config.yaml
balance_bias: false
router_z_loss: 0.001
init_std_router: 0.0169
norm_eps: 1e-06
init_std_qkv: 0.026
init_std_down: 0.0
weight_decay: 0.0
train_tokens: 317900000
dataset: "wikipedia_en"
Below are experts of layer 5 (counted from 0) of a mixture-of-experts language model. Rows are named router (the router's row for the expert) and show model dimensions 192-255. Each number is 500 + 40 x the weight over its row's rms, rounded and kept within 0 to 999. Numbers have three digits each.
Before each expert's rows: "raises" lists some tokens whose logits its average output raises strongly, later layers aside. This comes from a sample of Wikipedia text that the model never trained on.

# expert 30
raises: "ounds", ").\n\n", " campus"
router:490481464540513475450533532499485476515467470516468552482492424508582554454498508520546511501477447498495474505518468502475534607503462482489487403543457501552447491439508375543565547535414461

# expert 15
raises: "um", "ors", "ary", "k"
router:502447595471483505464567518521471518552483564568454494504479494503571488550552585474507482494545457477503479533521482506563491518503491422441461467553469486436503543471513533457464501509458505

# expert 7
raises: ",", "s", "-", " and", "1"
router:502484486550451526511532527518545494509513517497495533458458485519516571511525482456507524500510544472462478487503478491447526508505468567516411457527541439484452513490438460447538479641566460

# expert 28
raises: "-", "(", "-n"
router:457453495534483432453530509445548496468492519500366546531440510533441542524548575538471493526502452524464507514502474491542514454510510416477479468504404508567450515556591491457518504504542506

# expert 31
raises: ".\n", ".", ".\n\n"
router:525480475469485434490514506492507492534565460529532486511449485493453460559599462488520547473495492486469465493517499460487497557523470542520382478521392506651514517496616342528528528540545485

# expert 25
raises: "0", "1", "2", "3", "8", "6"
router:507494501501594497471586553447517425500486471527519489516571482520478435524551511654495498485502526473485467566529477488483516476510501518486455605508513468398463510492520498408476418502422452

# expert 37
raises: ",", " (", " of", "1", "."
router:522488550432485485518505509477560496517445513523480517402460446490491400473482474584536518517511582487457479503512464468497521551510492459485505404508494483548479498487537373492489533407547501

# expert 17
raises: "2", "3", "1", "0"
router:517484503485536512450504513524522501564506468524436466501417475494626512518512534504537504508562522491412479501507448473517511505508513517492558419512513494641492502475602421473485471487551474

# expert 10
raises: ".", ".\n\n", ".\n", "6", "7", "5"
router:544487519536500507532570531489540473522557471536518490476479481513531549524486466484516532486454398484420470519536510479460503488539479500492538425497583498565500516518562365508519516553503476

# expert 0
raises: " (", " S", " "
router:508413500525453498569467505488498489539492498536473458464463456507520530443489496524500515488498519516482474500511512506461528550540480516423484410533512529620461504484532460560476452658586470

# expert 23
raises: "1", "8", "2", "6", "it", "5"
router:502539469586501570479509528498498502483495484532518570528479454509452447466470420527509524512497575459499485529538461485512503452541480502510535529517421454642473518464557357487497485501553499

# expert 18
raises: " of", " was", "\n", ":"
router:479440489647429469476488507519436486498544455512504506527388495456487515503455505500541515480484487487483491552544507473528507442528487523494551448539512506595478501468441394511475464530516484

# expert 22
raises: "ump", "5", "ly", "4", "fl", "6"
router:484513499496562522478533494478495484505439548557539519433442457494513552513437505444541503503566473509561475494503502482477513504515480557479485570506566541589489488514472504471494515515473486